config.yaml
d_model: 224
normalize_top_k: false
router_z_loss: 0.001
init_std_router: 0.00895
norm_eps: 1e-06
tie_embeddings: "early"
Below are experts of layer 4 (counted from 0) of a mixture-of-experts language model. Rows are named router (the router's row for the expert), gate (a neuron's input weights, with its number), up (a neuron's input weights, with its number) and show model dimensions 0-223. Each number is 128 + 24 x the weight over its row's rms, rounded and kept within 0 to 255.
After each expert's rows: a language model's description of what the expert responds to. This comes from a sample of Wikipedia text that the model never trained on.

# expert 32
router [ 99 106 115 138 135 125  85 134 111 153 100 124 152 166 158 100 141 110 107 136  93 102 149 112 148  96 121 154 128  93 104 155 148 103 104 150 100 112  98 156 104 110 119 104 149 154 100 143  99 152 110  98 158 116 125 108 100 155 101 107 164 144 104 150 107 153 143 103 115 151 141 147 100 157 157  97 131  95 110 101  98 107 161 143 149 150 156  88 111 106 134 130 101  97 152 167 109 112 153 111 114 101 109 103 139 118  88 106 149 101 150 146 156  99 103 111 153 101 153 139 155 115 113 145 115 149 152 104 151 103 126 143 107 107 162 169 100 133 147 106 155 153 146 155 158 145 109 107  98 104 148 106  86 100 142 100 103 101  91 105 109 162  97 144 108 105 100  93 138 151 110 101 153  99 156  97 108 157 136 151 103 156 112 160 148 134 103 101 162 107 105 160 152 150 115 149 101 148 148 158 150 119 105 156 107 158 152 109  96 154 118 109 149  94 153 142 159 150 103 135  98 159 168 151]
gate0 [ 82 139 164 149 103 148 119 112 115 176 119 151 121 153 143 139 109 164 158 128  82 141  85 129 181 140 138 134 139 154 130 119 113  60 134 152 132 126 139 143 118  60  96 101 108 109 112 134 171 108 128 138 115 130 101  99 139 152  92  98 130 127 147 108 131  95 140 167 134 122 161 176 118 139 147 105 135 123 119 117  98  78 132 135  93 152  63 120 122 128 130  86 138 117 117 133 104 151 116 120 102 109 155 124  73 139 151 118 140 130  90 135 125 119 135 117 112  98 113 146 164 126 103 172  66 109 134 105 120 148  93 117 104 167 163  91 102 115 120 142 142 147 117 114 171 107 101 133 144 103 158 123 176 106  90 127 131 132  76 123 164 125 145 165 129 123 114  92 150  95 128 124 134 168 122 141 122 144 101 119 171 153 103 129 156 133  85 130 112 105 140 134 111 132 143 121 134 135 137  91 139 121 143 139  89 165 114 132 117 125 120 125 162  93 121 156 158 144 102 152 141 138  93 115]
up0 [141 123 141 129  92 153  78 149 127 135 112 128 131 137 123 152  93 144 108 112 128 143 120 138 138 135 135 141 117 143 108 112 137  76 118 103 126 106 130 135 169 123 153 126 144 159 125 152 139 106 156 130  85 135 111 162 189 100  90 116 160 218 109 105 117 136 128  99 156 139 167 134 117 140 141 171 132 108 111  83 104 100 151 130 128 123 163 113 116 112  99 146 151 138 113 118  91 139 147 114 112 146 108 120 181 172 120  93 146 111 140 137 106 191 122 129  99 136 107 173 114 134 149 127 114 122 132 110 113 109  99 135 123 109 155 112 115 123 115 120 138 131 116 147 102 135 153 110 112 130 136 186 104 210 134 131 144 142 143 134 140  90 127 145 152 141 108 103 106  86 188 123 122 138 129 163 136 138 124 120 139 147 111 114 115 140 136 110 117 167 183 138 123 116  85 168 140 174 122 166 175 139 146 149 146 174 129 131 163  97 109 107 143 132 187 138 146 146 147 134 105 131 119 117]
It responds to: Digits in tables

# expert 55
router [ 97 142 138 155  90 141  89 170 130 142 102 115 151 153 139 114 140  97 112 157 109 115 130  98 140  99 130 151 138 109 113 154 132 109 109 155 100 101 103 150  94 109 104 103 146 161  91 153 123 153 112 109 163 119 150 107 105 149 118 107 152 145  99 149 108 151 148 105 110 161 151 138 101 145 152 103 135 114 110 103 105 102 155 153 164 155 157 109 143 100 139 133 106 110 131 152 106 117 151 103 104 103 100 102 152 129 108 109 165 105 155 156 161 106 101  91 140  99 153 152 150 110 111 150 110 149 161 111 148 101 150 155 106 104 152 162 105 150 152 107 147 150 155 161 165 147 100 104 110  93 147 107 114  85 130  96 116  95 102 109 129 154  97 162 105 101 101 105 157 144 117 101 160  97 157  83 110 154 147 156 101 157 107 162 150 126 115 108 151 107 108 149 138 152 108 141 108 158 157 147 142 119  97 165 119 149 157  99  96 157 100 105 153  96 149 141 157 145  93  96  99 158 151 153]
gate2 [ 49 145 125 148  98 114 118 151 106 151 136 169 143  88 124 108 106 149 110 127 139 130  85 163 141 160 114 131 152 105  93 127 129 117  87  94 123 108 109 116 136 148 115 143 121 154 126 134 149 120 114 130 157 160 147 116 127 138 108 127 108 138 144 180 180 130 139 130 169 141 137 106 106 150 150 102 143  99 108 113  99  93 118 147 135  93 110 116 156  91 149 118 123 121 107  88 132 152 150 140 104  93 116 135 110  80 129 118 136 133  93 156  95  95 120 130 146 111 154  95 124 190  75 125 113 173 143 118 161 163  99 146 118 125 121 120 126 127 141  88 132  97 127 129 123 119 136 114 117  88 134 132 149  51 128  89 182 104 149 127 110 138 145 108 132 139 140 103 129 126 130 132 126 110 156 126 126 113 146 113 153 102 145 173 135 148 127  83 146 139 123 106 100 126  92 129 119 147 144 141  76 157 146 133 107 151  42 104 149 148 114 164 113 112 158 113 132 128 124 118 119 164 172 114]
up2 [106 108  94 152  91 113 126 168 114 142 126  66 119 101 125 117 170 150 113 130 152 158 138  93 150 149 178 145 159 100 122 144 152 118 126 134 119 158 162 119  98 125 133 117 160 127 112  95 152 151 142 137 150 137 135 120 136 110 157  91  98 148 124 161 128  99  96 108 124 155  75 122 172 167 104 126 110 169 113 116 155 113 111 110 174 143 124 135 115 115 127 169 123 162 126 163 107  66 144 117 168 130 116 120 126 119 124 154 103 168 137 162 162 162 149 149 116 123 159 136 117 123 114 117 103 116 108 140 131 138 148  92 126 115 152 124 136  99 130  80 120 170 104 137 130 119  97 158 172 158  78 139 125 123 120 169 120 115 129 122 132 114 109 150 147 103 183 124 117 186 182 141 143 125 154 119 181 135 141 153 166 175 130 105 138 127 176 104  97  89 159 138 106 169  98 136 123 119 143 129 110 155 131 147 149 136 155 130 121 150 124 175 133 104 119 131 125 123 144 123 122  98 137 152]
It responds to: Table row endings

# expert 56
router [122 176 122 186 143 194  88 154  82 140 135  74 183 198 104 116 129 154 133 104 103 132 168  73 132  68 160 160 136 120 126 138 132 111 133 111 139 134 139 151  55 127 169 127 131 117 122 120 139 131  89 123 147  97 140 141 138 202 128 147 135 174 125 139  98 140 131 128 137 144 124 118 122 114 157 125 180 114 126 124 114 140 146 130 150 119 123 110 170 127 110 107 106 133 115 142 123 130 133  99  54 128 137 140 132 100 119 129 158 132 122 155 160 108  87 124 114 143 146 135 140 132 105 114 103 146 141 127 145 142  81 124 109 119 129 157 102 148 143 133 132 107 126 162 133 160 135  78 125  92 119 112  85 118  78 134 133 122 124 135  82  95  96 134 129 130 132  94 110 117 163 113 116 106 157  76 128 160 126 136 120 149 128 124 147 109 117 143 130 132  93 145 114 118 131 118  87 135 121 159  96 111 130 143 109 125 167 146  97 149  97 126 146 115 148 117 136 151 112 151 134 136 121 138]
gate1 [ 98 125  86 159 169 112 129 165 143 169 138 162 154 145 132 139 170  56 117 118 179 159 115 177  90 121  82 117  73 114 122 128 118  98 160 155 120 126  91 103 146 117 156 123 154 119 120 159  70 140 158 143 124 118 125 121 158 121 122 104 115 126 133 148 155 111 144 118 152 120  93  96  80 146 124 126 157 149  94 128 131 101 130 132 136 141 129 134 147 169 117 114 149 138 133 140 137 166  66 116 151  98 133 133 169 127 124 139  94 107 110 106 144 125 107 125 141 126 150 117  85 132 110 146 161 164 120 106  86 185 148  95 101  91 172 128 149  91 146 122 130 132 148 163  90 157 127 120 153 132 135 168 103 119 126 130 127 129 122 168  81 109 151 119 160 108 116 114 129  78 123 123 111 149 111 136  97 151 140 122 150 102 166 110 131 108  67  93 120 118 128 141 117 109 138 126 111  90 135 121 135 142 117 159 125 120  96 132 109 160 102 106 106 108 139 134 138 129 114 131 114  84 130 147]
up1 [134 124 122 100 111 152 117 140 121 132  95 117 113 148 150 135 188  83 144 144 121 164 136 152 128 100  98 143 133 144 140 138 100 124 103 135 143 187 170 177 118 111 137 118 114 103 154 149  73 141 125 162 134 108 129 143 145  88 191 125 125 125 125 148 155 132  95 160 161 110 122 137 103 128 100 111 115 129 108 124 128 126 105 155 113 139 151 120 124 149 115 121  74 118 155 139 168 151 117 113 118 119 121 144 113 135 134 101  76 132 149  94 110 148 136 143 177 165 135 130 100 135 152 133 112 182 152  85 176 118 101 128 121 116 121 109  88 156 107 108 151 148 105 164 121 162 110 142 144 152 108 174 165 109 113 147 158 138 121 123  68 131 139 167 112 140 130 137 148  98 119 105 166 151 103  93 100 129 146  93 124 160 108 124 119 177 108 134 139 123 143 185 148  62  93 142 171 126 129 122  89 160 140 149 117 141 121 155 144 147 123 140 158 143 102 118 143 146 158 133 106 146 137 132]
It responds to: Capital letters in acronyms

# expert 50
router [102 179 142 157 157 101 102 116 117 143 113 108 164 158 154 103 151 111 115 162  99 104 144 101 135 104 114 143 151 109 100 162 147 102  98 153 111 108 112 153 106 109 104  92 141 144  93 157 105 146 109  94 149 105 137 104 104 153 112 105 160 145  98 149 103 148 141 107 108 154 159 146  97 153 158 105 155 118 114 146 102 107 151 155 163 150 156 101 114 101 143 133 107 113 131 150 114 112 146 108 111  97 100 107 153 119  96  97 132 103 138 150 161  99 105  94 148  95 149 141 156 107  97 139 109 148 160 113 162  91 128 155  94 112 166 154 112 154 144 109 155 143 148 162 149 151 111 102  99  95 155  97 128 104 157 102  99  99 110 115 140 138 106 151 102 111  99 102 155 158 121  96 158 100 161  86 111 156 141 151 105 154 119 159 152 136 106 105 169 105 108 142 151 143 115 145  98 154 146 151 110 121 103 158 110 149 164 105 103 146 138 104 150  96 147 157 160 156  99  95 107 147 136 150]
gate0 [101 157 132 121 124 152 143 172 117 173 127  52 102 149 146 134 133 162 127 178  86 126 143 102 136 163 109 144 142 115 134 132 177 114  65 125 128 139  83 146 150 115 132  79 160 149 137 112 144 130 121 100 138 131  88 143 144  97 126 122 109 129 168 171 108 147 131 143 107 135 123 140 127 130 158 103 174 113 120 113 131 145 133 127 122 129 142 127 130 115  99 134 151 122 166 124 146 142 159 132 103  97 142 132 144 131 169 144  89 131 132 177  98  81 132 135 108 118 180 130 146 130 113 154 132 137 136 127  89 109 118 113 124 109 169 134 109 158 124 124 121 163 164 121 123 122 134 135  41 124 151 134 113 109 122 126 158 129 112 155 134 126 127 109 131  84 111 145 112 152 123 166 104 164  96 119 133 127 125  97 140 129 173 179 168 106  86 123 133 106 114 119 152 116  99 131 129 120 139  63 133 156 137 149 138 159 114 141 114 110 124  79  95 122 142 173 130 145 152 130  83 146  87 110]
up0 [146 114 118 120 137 125 157 134 110 146 187 157 161 138 152  67 105 115 141 133 122  90 123 136 165 135 137 149 135 127 103 145 126 138 162 152 157  97 123  89 112 183 114  96 140 128 107 127  74  95 172 121 164 106 127 144 102 110  98 152 136 134 131 107 143 105 120 110 177 120 178 182 124 125 139 125 128 116 112  91 101 194  87 142 134  90  79  96 126  89  88 148 150 115 111 107 114 183 185 115 127 134 119  90 135 162 107 124 134 109 138 109 117 118 133  87  91 121 135 153 132 143 136 103 128 107  93 154 116 120 121 143 113 140 107 119 146 113 114  96  89 151 101 167  92 159 160 127 127 118  99 109 132 133 130 120 117 134 138 136 126 112 131 139 144 160 101 110 140 109 167 146  96 122 123 165 149 138 134  90 149  86 100 135 131 113  83 109 130 129  88 124 130 142 121 121 128 112 114 101  93 109 145 144 198 138 120 174 126 134 125 140 156 157 143  96 144 135 102 133 112 119 139 131]
It responds to: Inner word fragments

# expert 63
router [ 92 178 128 146 134 125 104 121 161 151 111 122  88 127 148 101 141 103 107 130  97 107 107 109 130  96  87 153 152 111 120 158 141  94 109 149 101 101  98 146 117 130 108 103 132 147 100 154 106 161 109 110 152 104 174 105 103 136 108 102 168 157  96 145 108 154 149 104 100 164 151 159 114 149 161  94 113 107  97 118 100 105 145 156 152 151 155  92 146 107 138 149 100 100 118 149  98 105 157 104 109 105 121 103 157 121  99 104 138 108 146 152 155  92 102 100 146  91 145 136 158 114 103 151 111 146 143 111 155 115 120 156 112  93 154 158 106 144 143 107 150 149 156 168 151 142 110  98 104  99 136 103  92 104 135 108  98 107 107 107 131 142 102 144  95  97 102 110 152 165 120  96 157  91 156 105 109 155 160 153  98 155 109 145 151 136 110 106 154 102 115 149 160 146 131 135  89 157 157 147 144 137 104 164 104 155 144 103  89 151 119 105 147 112 144 147 165 154 105 126 101 151 134 160]
gate1 [ 99  92  81 156 152 117 124 153 137 145 157 152 154 114 124 135 135 124 131 121 126 175 138 174 112 121 131 144 151 124 146 151  94 135 104 217 134 104 119 143 172 123 150 165 169 126 141 137 128 116 120 124 116 129 160 120 176 113 141 108 180  93 155 150 122 166 140 111 142 141  84 173  96 114 157 155 161 125 111 146 104 125 152 126  82 109 119 127 155 161 133 172 122 135 134 129 152 126 104 106 130 139 126 110 130 123  80 130 142 152 135 132 121 141 129 143 109  90 131 105 145 132 131 149 137 127 165 127 121 126 152 124  95  92 127 120 153 154 154 133 151 144 158 112  98 139 164  74 102 125 116 142 129 106 174 126 123 139 116  91 122 116 137 128 186 106  83 149 171 112 125 122 121  82 144 118 131 171 153  95  88 114 115 138 138  99 114 105 104 136 168 158 103 123 155 152 152 147 116 136 141 117  50 178 136 134 123 136 162 129 128 138  91 130 167 128 103 110  99 117 140 142 158 137]
up1 [109 152 146 137 147 141 119 111 120 134 129 115 108 121  99 162 137 132 146 124 118 139 142 120 105  98 105 114 116 133 168 132  89 141 161 155 157 190 137 136 125 104 140  83 160 133 139 113 111  64 155 149 130 119 102 111  88 125 151 127 154 170 137 131 108  93  96 140 162 122  69 148 142 117 100 124 163 144 126 171 129 132 131 121 137  94 119 121 128 125 167 135 108 146 143 138 125 101 107 125 169  99 132 101 121 140  96  93 104 168 126  81 121  94  81 111 159 146 134 146 154 120 144  89  89 102 132  79 178 125 145 120 146 132 132 111 108 135 112 105 137 126 143 141 170 133 133 155 145 139 118 127 165 126 110 155 141 176  93 139  93 152 120 118 143 138 103 131 138 100 122 161 147  97 122 115 162 147 151 185  98 127 141 119 142  76  95 114  91 140 145  97 166 118 117 131 138 104  71 183 116 146 148 144 139 117 111 117 145 153 116 139 105 140 182 188 140 114 123 106 105 137 101 135]
It responds to: Plural verbs and stat separators